config = dict(
    n_layer=9,
    d_expert=144,
    norm='rmsnorm',
    tie_embeddings='early',
    train_tokens=431400000,
)
Below are experts of layer 6 (counted from 0) of a mixture-of-experts language model. Rows are named router (the router's row for the expert), gate (a neuron's input weights, with its number), up (a neuron's input weights, with its number) and show model dimensions 240-287. Each number is 128 + 24 x the weight over its row's rms, rounded and kept within 0 to 255.
After each expert's rows: a language model's description of what the expert responds to. This comes from a sample of Wikipedia text that the model never trained on.

# expert 5
router [131 147 137 135 132 153 120 132 138 133 166 106 123 164 111 129 154 176 160 121  91 164 117 148 169 134 127 126 140 126  98 122 124 142 159  84 148 104 177 156 148  95  90 133 134 137 141  91]
gate0 [126 134 146 113 139 113 120  87 139  87 166 116 106 121  89 118 131 135  80 142 130 175 148 106 133 115 149 121 119 102 131 116 160  87 110 104 100 132 114 126 110 131 124  84  82 108 114  74]
up0 [104 103  85 114 114 143 114 194 104 147 123 107 123 119 167 117 125 155 175 113 119  96  99 146  88 138 127 127 156 119 149 135 101 136 144 124 161 126 123 141 175 130 136 130 154 114  81 155]
gate1 [104 115 138 133 157 109 109 147 121  98 132  74 124 165 105 116 153 161 106 142 141 109 152 149 152 102 157 112 132 161 150 130 125 149 100 133 170 157 110  87  99  81 121 148  96 137 167 153]
up1 [110  96 118 107 167 133 141 137 105 142  93 125  76 154 107 135 131 164 144 123 104 109 113 111 198 139 139 140 131 158 149 107 121 100  82 113 116 149 142 153 132 130 117  88 167 139 111 111]
gate2 [146 152 129  91 179 147 136 102 163 127 153 108 101 127 108 121  83 119 155 130 108 118 129 120 120 126 112 141 122 125 183 118 175 127 102 113  99 126 111 144  95 140 118 125 128  86 176 131]
up2 [114  87 151 122 134 188 131 129 157 119 104  98 109 102 141 144 144 135 116 123  91 163 120 124 158 131  89 145 136 149 156 110 125 144 108 130 100 129 125 168 146 146 102  92 103 150 167 134]
gate3 [ 78 169 129 152 133 134 120  70 124 108 119 181 142 132 115 157 125  74 123 178 110 117 135 181 145  98 108 161 173 105 116 124 163 141 122 130 137 128 122  73 106 152  91 145 109 149  90 139]
up3 [146 128 118 155 122 143 119 137 128  83  97 170  94 125 147 117 104 120 129 125 140 160 133 129 123 167 164 145 144 157  81 144  83 157 146  84 171 194 110 109 146 143 121 136 129 148 129 134]
gate4 [153 111 165 138 125 133 134 105 141 116 104 139 144 125  81 129 135 147 167 152 128 121 130  82 122 102 108  80  88 121 134 103 125 128 155 147 145 145 184 134 145 135 150 128 105 128 126  94]
up4 [159 123 151 148 135  89 129 127  76 100  82 123 148 144 119 131 111 121 139 126 114 129 130 107 108 123 130 178 125 142 105 118 178 157 128 158 122 125 128 113 112 139 169 107 145 130 152 120]
gate5 [130 148 144 125 124 111 112 113 116 188 161 119 136  84 119 155 156 137  99 142 152  98 117 119  99  89 113 124 138  96 117 135  91 124 142 151 122 128 127 129 152 110  73 127 131 110 147 103]
up5 [119 156 139 101 148 145 120 116 145 130 113  96  95 136 141 138  99 106 129 113 174 109 104 116 128 146 159 139  99 168 142 108 143 106  99  90 126 118 146 124 130 125 147 123 153 153 126 129]
gate6 [106 187 142 106 154 134  99 155 189  85 136 126 127 135  88 139 103 130 150  95 118 138 121 121 129 135  52 107 105 150 113 135 112 115  81 140 128 155 145  91 127 112 135  71 113 129 118 119]
up6 [107 126  79 122 101 107 120  99  99 122 106 163 138 130 160 153 105 124 144 151 197 109 170 143 164 150 150 124 113 175 154  99 105 111 102 154 111 159  58 136 134 121 111 174 133 138 133 115]
gate7 [127 159 118 124 150 128  86 145 159 143 125 121 145 152 111 107 116 181  93  89 122 121 124 123 107 131 136 137 140 152 152 138 123 107 147 132 150  96 150 164 147 146 163 185 153 115 151 150]
up7 [135 148 137 125 135 152 117 117 141 207 118 127 136 125 114 100 124 148 103 176  96 162 121 109 152 155 101 177 136 101 123 115 153 101 118 116 130 117 105 184 137 179  94 130 102 164 163 115]
It responds to: Pronouns he, him, she and biography verbs like died, married, moved, plus word pieces inside personal names such as Yoshiya, Akers.

# expert 9
router [187  79 126 131 130 163 114 169 137 120 124 122 154 100 142  87 117 108  93 139 156 111 157 151 148 119 125 131 110  87 161 118 140 147 143 155 126  93 163 127 119 109 104 100 118 126 122 112]
gate0 [135 109 130  93  93 137  91 117 128 127  91 157  62 171 130 110 104 131  92 121 147 100  94  93 120 137  90 136 112 101 178 124 134  96 186 153 112 123 112 131  90 115 131 135 162 146 145 122]
up0 [135 130 154 120 163 112 161 167 114 147 148 106 146  99 143  96 142 103 113 139 113 110 109 113 155 138 131  92 121  79 104 104 145 141 159 137 147 119  53 144 183 120 122 159  89 122 156 111]
gate1 [124  88 147 125 122 128 146 163 114 107 126 119 115 123 110 160 131 107 167 124 120 130 132  88 172  95  87 116 198 151 101 169 180  81 136 142 103  76  98 134 110  95 113 103  86 130 168 143]
up1 [150 157 151 130 142  93 127 131 163 112 105 125 178 107 172 149 135 137 147 141 117 125 171 122 109 156 164 116 140  69 146 128 133 147  92 114 199 134 129 119  95  94 110 147 154 125 107 117]
gate2 [ 94 111 140 138 142  91 133 113 156 139 146  62 140 155 194 115 114 141  93 149 155 107 131  94  80 161 169  86 167 115  95 134 161 139 125 151 143 115  88 137 135 140 115 106 143 126 150 101]
up2 [148 134 158 151 104 106 132 153 181 136 107 136 144 134 139 116 113 129 120 126 124 157 155 125 119 102 136  89 142 168 154 107 134 142 150 128 163 128  92 133 175 113 126 128 100 109 112  99]
gate3 [130 157 140 102 129 105 118 175 132 139  89  97 163 164 102 112 110 157 131 138  83 118  76 118 100 116 146  93 123 157 121 147 130 118 128 135 105  73  97 164 125 143 127 109  81 141 136 118]
up3 [144 118 154 113 123 120 158 117  79 140 136 123 182  96 124 120 161 123 150 121 104 103 124 118 174 117 112 144  77 129  65 121 133  98 118 134 130 163 140 124 104 152 110 142 161 117 130 133]
gate4 [122 118 164 161 121 151 115 143 113 116 127 137 145 118 113 154 125 141 108 137 180 109 155 145 140  88  62 128 112 136  98  85  96 144 160 122 101 129 105 161 120 108 139 146 130 151 146 137]
up4 [106 112 119  84 116 143 152 111 147 114 129 108 126 114  84 110  86 137 121 115 132  95 130 160 121 157 151 149 119 147 127 107 138 148 139 120 113 127 146 105 142 110 162 107 159 144 105 128]
gate5 [162 147 110 189 139 117 104 131 114 141 123 153 145 168 105 121 140 146 137 129 129 167 108 153 132 170 145 105 170 164 134 162 103  79  99 135 102 143 150 135 154 154 134 180  92 142 101 118]
up5 [158 143 151 124 131 135 169 132 136 193 112 146 168 112 130 125 129 101 117 128 138 161 100 101 124 141 125 150 126 129 102 105 110 140  87 147 141 125 196  74  92 113  97 105 156 150 125 139]
gate6 [140 146 127 132 116 141 141  91 144 187 142 100 104 180 113 142 165 147 179 138 102 107 123 122 171 138 118 133 129 120 117 123 111 118 125 148 132 110 125  92 101 124 174 163 161 127 120  88]
up6 [116  97 108 131 136 138 127  87 151  91 130 131 122  89 126 147 140 158 164 100 128 148 114 149 148 111 103  81  93 176 160 149 141 156 116 135 159 114 117 100 107 117 105 126 139 167 138 146]
gate7 [153 113  78 165 119 104 131 141 145 193 131 114 181 118 118 157 115 157 128 125 158 113 175 110 113  96  99 154 109 120 106 177 105  90 129 137 144 159 142 133 151 129 140 129 103 131 119 164]
up7 [120 107 125 133 127 121 146 136 118 175 145 132 140 128  98 139 133 117 130 105 139  98 170 121 101 136 119 112 117 143 114 161 121 129 144 109 109 150  95 140 158 134  91 148 153 132 192 150]
It responds to: Prepositions and separators joining a head to its complement or attribution, such as by, of, with, for, against, and table pipes.

# expert 23
router [104 128 135 111  95 111 110 100 117 133 132 117 112 115 141 122 105 145 145 131 119 101 117 136 107 118  89 105 173 141 145 129 163 129 134 190 153 104 144 137  99 136  90 114 143 172  92 132]
gate0 [143 135 136 147 133 119  95 157 142 143 153 102 131 135 136 141 171 122 132 144 132  70  94  91 144 153 112 148 121 126 128 124 155  64 113 127 162 149 162 133 115 173 143 123 115 141 123 118]
up0 [130 126 134 164 118 165 138 124 132 128 144 129  93 122 159  93 124 124  58  98 127  59 132  93 124 156 134 160 130 139 124  90 130 116 105 145 125 152 159 141 135 175 175 131 148 149 126 163]
gate1 [113 104 140 139 103  87 157 132 105  96 132 121 142 119 142 137 104 116 125 127 117 120 133 178 132 129 108 106  62 140 123 157 130 158  97 156 100 134  71  79 154 115 148  89 132 131 147 114]
up1 [138 113 126 118 159 143 144 111 116 146 115 104  97 151 116  82 137 126 113 130 130 117 212 132 109 106 112 114 136 158 144 102 123 131 155 118 155 153 161 116 127 108 106  98 108 138 148 124]
gate2 [ 92 161 105 175 172 118 114 151 135 113 160  67 134 128 140 122 102  93 157 166 110 130 126 122 125 131 130 135 126 156 126 136 130 135  99 126 126 141  64  86 167 148 152  88 112 110 165 130]
up2 [145 130 168 120 111 122  96 129 126 128 102 133 163 154 101 105 110 145 112 148  63 129 128 144 103  61 123 145 122 108 131 158 126  90 111 149 122 132  69 141 173 145 128 112 153 127 165 144]
gate3 [125 126 145 138 131 130 117 138 125 158  91 153 151 139  92 106 104 124 157 114 120 172 155 160 114  97 171  94 125  96 159 172 121  95 126 152 136 121 130  99 142 157 152 123 151 151 138 126]
up3 [ 92 158  98 135 112 156 131 122 104 110  96 145 141 122 178  86 130 101 152 114 121 164  96 165 122 162 150 128 129  78 160 123 115 128 155 152 104  89 143 149 149 140 146 116 144 116 103 167]
gate4 [157 159 116 130 125 108 124 147 147  72 125  98 152 155 132 127 160 153 144 164 134 129 125 101 116  94 121 149 105 153 138 105 145 163 132 181 106 116  67 137 138 162 128  96 146 114 108 155]
up4 [165  91 129 145 144 112 122 153 148  95  97  95 129  66 144 112 143 135  96 153 127 111 136 123 142  96 137 138  73 102 163 111 138  84 139 172 116 197 134 141  97 137 127 147 155 158 131 138]
gate5 [119 115  81 144  87  95 122 171 170 110 114 102 135 111 127 144 102 137 122 166 120 143 146 124 147 136 154 152 101 128 143 154 175 155 101 150 124 136 112 103 127 124  87 104  95 139 105 134]
up5 [104 112 126 118 114 143 156 173 118 167 124  77 119 109 134 132 119 122 140 146 117 104 153 100 182 123 142 126 159 165 119 147 138 133 150 120 108 126 167 106 140 131  85 145 144 168 108 144]
gate6 [141 144 149 139  88 138 126 127 122 115 139 138 130 129 151 123 117 152 108  65 131 102 131 127 122 115 150 137 106  86 150  80 110  88 156 169 131  94 132 103 150 115  91 154 153 182 141 141]
up6 [113 109 138 116 129 123 108 159 110 152 134 150  99 154  80 101 111 108 144  96 142  78 151 166  95 134 111 118 136 142 151 134 133 146 161 127 114 118 107 151 131 150 143  95 107 105 129 145]
gate7 [ 96 133 134 122 134  80 137 157 133 104 127 112 179 101 124 116 104 126 129 127 137 183 158 127 131 134 139 124 107 133 147 144  96 138 119 135 145 127 112 150 141 127 136 127 133 126  97 141]
up7 [130 158 126  85 154 131 123  90 134 164 111 146  99 134 148 127 145 132 120 126 120  51 113 130  96 113 135 174 155 145 124 101 137 139 114 139 133 148 131 178  95 141 114 137 174 153 131 129]
It responds to: Colons after field labels like Suborder or Genus, table pipes mid-row, list dashes, equals signs, semicolons and sometimes the.

# expert 6
router [151 116 150 168 138 152 121 122 130 185 126 100 169 146 151 131 174 151 114 139 109 162 131  93 130 127 145 122 190  92 107  60 130 157 119 133 128 104 134 117 137 136 152 136  76 133 160 159]
gate0 [141 128 113 119 137 121 182 148 125  83 164 126  98 110 155 133 117 176 135 137 169 119 124 114 123  94 118 161  88 140 130 102 135 134 106 113 163 132 120 145 163  92 121 138 171 117  49 181]
up0 [183 119 123 141 141 148 143 181 109 108 155 147 126 167 133 132 153 132 112 151 154 116 165 153 112  94 130 116 116 128 109 146 119 134  73  93 125 129 124 140 132  83 162 146 192 139 116 157]
gate1 [133 150 178 168 126  86 164 120  89 154 195  80 123 107 139 113 138 122 161 134  83 185 129  86 120 105 109 118 116 157  91 131 116 121 147  88  97 130  86 178 150 115 134 118 142  96 131 129]
up1 [152 126 131 135 142 163 121  88 159 135 120 104 129 119 149 132 137  99 159  89 170 133 132 128 129 109 140  87 133 111 133 125 120 128 149 129 166 113 149 112 154 116 123 123 125 158 115 126]
gate2 [ 93  92 106 134 148 140 116  80  72  92 116 198  90 126 112 130 170 157 122 108 111 156 114 173 124 132  98 114 105 150 124  98 134 141 126 155 216 146 124 119 139 143 124 128 168 159 122  99]
up2 [119 135 129  97  96 175 146 126 170 219 131 102 152 114 158 125 119 101 117 136 121 124 118  85 141 169 162 118 167 143 115 114 168 146 130 135  82 138 141 150 102 121 151 150 125 140 123 144]
gate3 [135  75 136 101 110 127 156 146 148 118 120  85 138 138 106 121 103 106 133 147  93 161  55 147 145 140 118 110  93 165 176 145 133 117 141 154 109 116 136 149 167 180 139 131 122 177 123 103]
up3 [107 131 124  86 105 152 128 151 171 135 138 149 117 144 107 143 138 104  66 136 149 123 126  84 124 131 146 124 101 103 134 118 134 130 129 135 108 105 116 130 151 154 150 162  88 126 156 126]
gate4 [136 118 144 143  98 119 119 129 117 140 159 121 157  85 132 117 150 141 141 133 161 164  82 106 109 118 133  80 167 156  50 140 143 127 130 104 144 102 145 123 144 138  83 113 137 129  95 120]
up4 [109 133 148 120 164 107 106 102 105 151 137 185 174 118 158 127 106 106 133 101 141 120 105 138 143 137 135  99 154 110 109 136 150 133 142 107 121  88 149 129 150 120 140 119  96 142 129 108]
gate5 [ 91 137 106  95 135 102 126 128 120 170 122  98  89  90 128 138 112 124 115 123 131 125 163 143 128 112 110 133 123  97  95 100 122 134 130 122 130  99 135 167 134 104 108 111 136 140 144  49]
up5 [108 119 136 135 154 149 130  92 169 170  96 141 145 126 138 116 147 152  89 139 148 153 159 134 110 169 132 181 164 146 133 121 104 174 144 108 127 108 141 117 131 110 110  95 153 148 139 133]
gate6 [135  99 128 170 142  81 152 135 126  61 120  68 116 147  97 166 166 106 127 135 116 128 114  97  96 156 139 150  96 147 119  98 117 143 125 158 133 123  99 138 129 135  99 125 167  86 110 138]
up6 [124 129 122 135 115 124 126 141 133 103 124 130 163 146 111 140 149 134  97 120 113 153 172 133 110 147 146 164 105 160 108  89 144 181 125 172 136 163 101 109 114 137 162 138  98 170 129 148]
gate7 [100 145 108 154 129 154 129 168 148 190 105  86 130 159 154  87 121 157 105 162 134 109 139  86 110  96 148 152 115 120 149  66 123 162 175 134 167 102 163 110 117 103 137  87 110 126 128 138]
up7 [121 113 153 128 141 128 130 151 111 134 142  77 153 121 172 135 151 149 127 164  70 106 135 132 127 121 124 125 120 146 144 108  95 138 100 123 124 109 137 164 114  82 165  90 190  96  79 112]
It responds to: Given names and inner or final pieces of proper names, often taxonomic Latin names, such as Veron-ica, Choristone-ura, William, Charles.

# expert 21
router [125 115 132 130 119 150 125  70 145 147 180 159 131 174 112 127 110 109 152 133 166 119 148 113 168 152 140 133 141 130 134 106 121 191 156 122 104 162 148 170 145 124 130 131 150  77 177 145]
gate0 [147 102 119 170 156 102 119 129 131 117 138  95  91 136  84 117 133 115 167 132 114 130  77 110 144 122 142 169 138  93 131 127 133 126 147 133 108 136 140 123 142 160 154  95 120 167 142 137]
up0 [108 149 130  78 115 104 114 136 104 111 132 113 131 128 112 135 135  95 163 131 138 129 147 106 142 112 216 134 110 115 166 127 135 104 115  80 162 154  83 124 158 141 173 169 102 119 143 172]
gate1 [122 133 152 131 108 130 105 132  91 113 118 117 142 126 121 111 104 127 102 134 152 142 105  95 120 136 154 122 126 165 130 108 182  99  80 144 130 100  96 153 120 150 127 126 121 139 170 178]
up1 [190 105 121 112 178 140 133  68 127 109 147 146 143 126 102  94 169 136 158 127 132 129 135 130 117 134 157 137 179 139 132 108 105 128 167  98 112 144 120 138 117 128 104 136 153 136 136  69]
gate2 [137 107 127 165 153 143 103 122 116 105  93 128 153  94 118 122  88 143 131 131 152 129 109 162 107  96 118 121 114 143 129 179 113 140 137 125 146 133 181 109 132 115 152 117 116 116 106 107]
up2 [135 114 159 166 150 127 162 175 129  78 106  98 152 115 111 129 114 112 127 115 175 115  86 149 107  89  97 130 126 146 109 131 146 147 107 157 138 116 120 154 130 141 119 107  81  76 135 116]
gate3 [139 108 110  96 138 117  96  78 159 140 133 173 142  54 125 157 105 105 137 100 120 119 129 112 128 133 118  75 107 202 151 134 130 109 139 134 153 131 127 118 128 141 177 133 122 191  97 113]
up3 [140 156 129 159  90 132 104 116 179 169 157 151 183 113 108 153 115  92 152 142 134  99 131 145 133 121 126 129 109 112 151 156 159 102 136 147 130 138 144 104 139 145 186 109 121 135 130 135]
gate4 [ 96 160 111 169  90 156 127 132  75  91 103 121 101 106 103 121 144 135 136 120 118 157 124 135 112 153 131 131 165 131 141 123 153 137 147 117 115 108 121 123  99  92 120  93 107  74 142  82]
up4 [ 96  95 145 145 142  84 102 161 135 164 118 125 142 182 122 165 132  98 188 181 143 136 138 140 168  87 136 116  95 146 112 141 126 131 112 146 144 148  77 107 175 140 109 120  85 133 120 109]
gate5 [153 169 134 127 191 127 139  92 131 104 145 158 137 139  91 169 103 104  69 140 143 134  86 161 106 150 157 174 148  91  89 143 101 119 162 136 158 136  77 103 140 139 156 152 143 156 155 152]
up5 [120 110 145 126 124 174 119 125  79 125 130 135 100 145 112 156 176 155 173  78 135 173 145 110 122 105 143  89 106 109 163 105 130 111 116 139 124 136 149 140 105 134 136 124 187 111 121 161]
gate6 [135 145 103 135  98 115 113  99 138 115 121 110 180  96 144 112 114 114  93 135 118 166 171 173 136 129 133 132 109 135 124 135  89 126 112  84 118  97 118 147 110 117 116 121 127 111  95 130]
up6 [121 107 160 148 143 105 129 120 130 136 111 102 136 144 109 145 150 130 105  93 159 160 121 129 141 148 102 139 105 100 111 149 123  53 154 103  94 127 104 122 145 140 106 148 108 129  96 137]
gate7 [130 100 141 194 116 131 115 117 132 142 125 156  81 123 149 116 138 103 137 123 163 137 124 119 135 128 102 147 141 153 135  83 147 148  85 134 114  95 113 135 121 127  92 166 134  95 121 143]
up7 [113 108 125 129 134 109 136 116 150 156 140 146 102 139 105 141 128 130 161 115 147 136 142 127 113 160  91 117 179 121 141 112 170 127 150 129 154 110 104 144 125 107 111 141 113 104 119 131]
It responds to: Commas ending phrases and clause connectives like which, where, when, if, However, plus year digits and final word pieces before a clause.

# expert 24
router [145 143 117 112 103 125 126 146 156  71 103 110 140  97 112 160 120  99 118 138  86  93 131 138 136 147  94 157 102 107 138 165 157 114 119 100 143 129 159 171 145 116 149 110 130 158 107 110]
gate0 [147 128 122 150 124 167 153 130  98 147 139 107 137  91 138 138  99 128 129 129  94  90 146 129 121 120 140 142 155 117  99 151 142  88 105 133 119 135 116 119 122  89 141 122 114 142 144 133]
up0 [136 149 153 109 125 128 113 114  93 140 156 161 148 155 151 158 144 175 146  98 138 125 113 140 102 116 125 133 114 166 144 143 136 131 119 119 139 132 131 129 161  92 143 136 133  90  98 120]
gate1 [144 150  98 134 123 124 116 111 130 108 122 122 152 161 118 119 111 138 141 116 124 144 121 160 108 109  83 127 142 140 137 118 174 137 136 109  79  89 127 134 165 147 164 133 137 111 156 117]
up1 [126 155 134 168 125 161  83 157 112 134 139 147 132 102 159 125 114 113 142  83 130 119 134 122 130 133 117 160 142 142 156 139 135 146 153 147 168 100 151 107 114 130 136 133 173 143 176 132]
gate2 [184 129 143 111  97 126 126 117 117 137 106 103 108 153 128 110 114 100 123 145 135 115 125 121 130 172  85 109 140 158 121 143  94  63 130 176  98 150 122 116 128 154 139 167  88 126 100 148]
up2 [150 183 123  80 157 169  94 120 122  92 120 130 209 144  87 127 115 153 117 162 149 140 112  85 119 144 144 128 166 128  96 121 137 142  68 135 154 106 135 169 120  99 160 131 155 152 103 166]
gate3 [106 130 142  71 134 128  98 141 162 134 119 125 139 161 121 122 104 148 130 132 114 108 102 184 137 106 107 100 139 116  71 133 130 140 127  86 122 129 104  87 142 134 100 137 134 115 121 161]
up3 [144 113 137 129 128  92 107  77 114 101 149 110 132 127 137 124 108 134 199 102  95 108 176 189 143 115 118 135 141  99 115  97 132 111 132  81 109 106 121 210 147 145 107 165 125 122 135 111]
gate4 [143 150 138 119  94 141 135 130 145 118 125 116 134 114 106 131 135 105 122 127 132 127 128 146 136  78 120 149 149 103 155 116 116 143 113 130 122  89 111 131 135 145 117 128 122 135  91 104]
up4 [150 132 114 194 132  85 141 166  94 129 138 126 128  95 126 175 109 118 161 103 142 100 130 128 133 103 157 148 121 155 150 121 136 190 131 106 111 139 134  71 173 144 105 100 122 100 147 152]
gate5 [137 134 143 129 121 127 131 117 127 184 134 148 127 117 106 141 156 151 172 107 137 119  86  99 139 165  89 114 117 129 142 136  67 107 128 146 162 175 115 124 147 126 114 126 151 136 140 114]
up5 [ 73 124 119 137 138 140 132 101 141 122 153 114 125 136 116 111 146 126 124 123 157 142 167 167  87 173 103 131  99 102 127 119 151 144 125  99 165 131 144 150 135 138 130 163 135 118 118 174]
gate6 [149 129 107 112 172 119  88 139 159 166 101 125 125 118 159 121 173 190 143 125 143 130 119 114 111 143 122 127 116 107 130  91 120 126 119 138 129 118 121 145 122 138 105 123 159 123 110  62]
up6 [128 146 165  92 115 111 137 103 130 120 178 144 134 112 116 137 144 157 131 148 141 113 136 126  87 121 129  96 151 134 127 137  80 103 114 137 189 172 150 130 129 166 110 133  98  93 115 127]
gate7 [151 115 160  93 173 107 171 107 153 124  76  76 105 122 150 145 148 133 128 155 127 102 135 138 124  61 123 111  66 170 103 146 142 205  94 176 163 163 123 121 125 169 143 141 132 159 135 145]
up7 [138 150 127  99 118 122 101 104 113 160 119 134 133 125 135 176 157 119 148 168 155 121 157 150 131 108  99 114 128 135 146 123 126 105 102 149 118 131 122 144 112 105  94  86 116 123 135 116]
It responds to: The article the and the, plus empty spaces before numbers in stats tables and coordinate slashes, as in the Boss.

# expert 14
router [156 101 115 127 139 113 127 114  83 105 124 138 131 118 121 155  73 132 150  96 169 130 131 107 131 169  93 110 145 171 116 147 128  81  91 121 115 134 119 122 152 122 143 110 115 142 152 126]
gate0 [133  84  80 154 127 140 157 120 108 144 100 134 115 151 118 118  68 130 126 129 147 134 117  84 106 114 113 121 108 159 133 107 128 131 115  92 173 111 124 144 144 131 164 137 153 128 112 156]
up0 [179 151 115 139 180 157 134 160 134 192 166 129 150 116 124 135 127 149 106 150 135 140 116 153 117 166 125 124 132 107 122 109 121  94 138 168 102  92 116 103 142 113 106 131 162 141 160  90]
gate1 [121 157 156 129 137 137 134 178 120 128 119 145 116 160 117 144 119 145 142 130 116  89 150  82  95 111 111 146 144 161  61 150 154 135 176 135 138  89 112 110 116 165  94 131 145  85 127 127]
up1 [111 145 172 134 143 129 151 110 149 140 104 143  89 134 113 112 137 139 174 136 137 128 108 146 108 113 174 142  91 125 161  87 129 100 101 150 134 108 122  87 145 116 153 139 114 127 119 102]
gate2 [143 132 106 141 136 163 146 129 126 125 148  94 111 141 133 108 182 126 133  98 106 156 140 159 141 126 127  81 129 146 112  92 118 125  99  79 121 127 131 140 171 160 166 131 137 120 141 113]
up2 [ 85 168 136 118 118 122  70 134 116 145 112 159 122 130  94 136 164 169 117  97 112 129 126  99 123 147 101 143 155 146 120 155 139 126 154 146 105 104 136 139 127  67 120 169 124 117  93 106]
gate3 [114 126 163 136 125 120 117 126 138 146 105 121 148 177 100 146 139 166 118 152 152 123 149  93 142 153 102  92 208 129 103  80 154 123 105 137 139  76 148 145 121 105 146 116 131 161  88 128]
up3 [ 82 162 128 105 135 139 130 123 164 180 114 157 140  97 114 124 105 159 139 143 147 147 118 115 179 115 138 138 212 115 107 117 133  97 109  88  99 116 144 171 144 116 174 147 115 160 125 141]
gate4 [149 125 114 130  88 136 149  99  89 113 172 131  98 183  87 164 124 116  90 112 106 135 104 162  93 149 129 134 119 121 114 125 155 180 148 116  89  73  92 151  95 127 141 141  98 137 128 151]
up4 [104 146 132 146 151 125  94 141 125 109  78 133 138 131 151  99  93 154 181 160 148 135 165 109 127 113 119 143 114 163 155 130 133 121 119 112 130 134 137 102 157 113 136 118 116 113  90 111]
gate5 [126 149 143 120 145 144 117 105 119 141 163 102 189 125 108 149 157  97 113 113 143 166 135  90 147 164 124 121 107 121  70 133 146 148 155 151 131 116 135 132 155  66 146 107  99 105 141  77]
up5 [171 107 156 138 111 138  85 149 123 124 122 164 121 161  57 128 169 119 149 120 125 130  95 122 121 169  89 142 136 159 174 159 117 126  96 109 112 198 107 137 111 109 127 147 159 116 203 124]
gate6 [149 107 122 113 150  56 150 170 156 145 163 156 115 102 115  96 109 119 140 125 111  92 133  98 174 126 139 171 127 113 166  92 146 145 120 116 151 154  83 140 119 164 143  97 154 115 150 159]
up6 [132 132 123 147 163 126 117 135 141 143 160 112 108  99 134 119 126 145 156 131 111  87 102 129 125 118 158 166 128 118 112 104 136 146 119 148 105 112  90 134 123 133 135 150 143 112 138 126]
gate7 [122 151 170 104 127 170 111 121 123  99 127 144 100 113 114 184 144  91 171  99 100 138  99 143 141 114 136 138 131 125 119 112 126  79 130 145 124 137 148 134 120 153 100 155 135 130  89 125]
up7 [132 155 148 145 144 117 127 122 118 123 112 102 127 158 123 117 155 157 118 151 176 125 140 115 131  90 153 150 118 120 119 143 129 116 112 139 130 128  94 120 146 118 122 140 129 104 128  94]
It responds to: Bare space tokens and opening parentheses that come right before a year or number, often after a table pipe, comma or in.

# expert 19
router [ 79  79 139  98 134 118 130 118 152 158 140 150 170 126 145 130 176 130 130 129 101 130  86 105 164 126 136 148 149 112  73 123 115 130 127  91 123 120 119 163 117 122 185 179 116 163 141 134]
gate0 [140 126 116  96 133 163 192 135 130 108 154 117 151  92 193 133 132 124 130 111 140 137  99  96 156 128 179 131 158 149  89 128  97 145 107 132 126 143 129 122  85 119 157 128 116 172 131  89]
up0 [101  91 107 123  99  94  93 136 135 110 111  91 129 119 148 147 158 110 144 171 147 142 157 150  84 127 117 151 138 124 114 120 136 121 135 179 116 140 143 113 103 161 125 131 125  98 128 107]
gate1 [127 105  82  92 100 110 115 110 118 105  97 120 148 140 123 151 120 120  99 132  61 144 103 100 110 133 117 101 118 140 116  99 204  81 115 169 138 147 116 117 115 149  99 166 104  93 131  94]
up1 [156 115 143 171 167 126 128  97 122 126 136 131 141 146 151 107 112 160 114 122 130 110  99 100  86  86 145 132 142 137 163 165 143 112 105 189 136 150 177 152  83 114 132 114 134 149 135  97]
gate2 [125 108  99 104 134  97  99 114 130 167 132  85 160 129 116 123 190 103 122 120 141 128 124 134 107 102 109 157  93 125 120 130 163 101 147 110 144  98 107 132 117 159 170  89 142 136 137 135]
up2 [106 161 117 130 149 190 154 125 142  98 108 138 134  79 146 114  79  69 125 125 141 124 129 117 123 122 124  90 174 128 155 101 161 137 136 159  98 137 122 124 129 156  98 141 128 136  73 139]
gate3 [ 83 159 127 128 153 134 121 125 141 112 149 133 123 148 162 117 140 120 137 119 173 136 147 120 164 157 116 123 128 135 173 117 152 144 111  81 105 166 101 131  85  88 104 128 153 128  77 159]
up3 [118 154 110 100 180 169 117 124 128 133 174 163 166 111 138 111 132 136 116 113 102  97 136 131 120 136 161 134 175  95 116 142 162 133 115 156 162 130 100 112  89 103 148 105 151 130 177 136]
gate4 [120 134 138 145 128 115 124 101 121 124 138 111 120 123 144 129 123 126 144 122 101 148 132 161 174 132 138 128 118 132 116 132 140 146  98 108 147 136  97 119 157 180 134 124 116 146 132 167]
up4 [104 112 105 111 101 122  99 153 127 167 154 135 111 189 126 114 119 155 151 140 118 110 131 138 108 127 143 106 130 114 151 112  97  92 127 145  62 145 109 111  95  96 120 131 153 137 178 103]
gate5 [115 124 130 122 105 164 142  87 152 116 163 100 115 114 112 132 129 112 132  88  94 130 151 140 141 145 152 158 114 141 141 151 113 148 106 136 148 112 138 159 116 148 117 123 145 122 101 124]
up5 [127 114 113  69 140  99 148 168  93 179 110 151 119 114 114 130 104  96 178 143 104  87 133 108 135  87  66 128 116 140 142 131 159  87 119 124 160 110 118 117 132 133 114  70  62 125  88 130]
gate6 [101 122 127  86 152 126 144 130 128 162  92 106 118 162 115  95  98 124 148 103 144 149 102  90 131 145 111 134 125 115 140 149 153 130 157 137  80 140 131 111 101 152 141 135 171 134 128 117]
up6 [105 105 145 143  71 187 127 142 104 134 146 124 108 149 186 146 100 132 149 111 151 144 155 127 140 160 125 167 166 143 118 151 117  93 154 139 113  71 117 129 114 110 118 136 123 144 120 170]
gate7 [134 148 158 125 109  93 118 115 145 146 135 100 121 133 122 157 119 124 106  81 121  95 139 116  94 146 183  86  76 137 146 106 170 108 105 123  95 145 114  92 157  95 116 129 110  88 142  90]
up7 [132 110 144 169 132 109 146  86 120 131  96 105 136  94 122 102 130 163 144 114 131 127 135 108 170 123  85 122 147 150 122 117 126 180 136 165 141 107 136 146 102 111 102 143 137 159 155 151]
It responds to: Opening and middle fragments of personal names, often Romance or European, such as Pet-rucci, Hen-ri, Fran-çois, J-ó-zsef.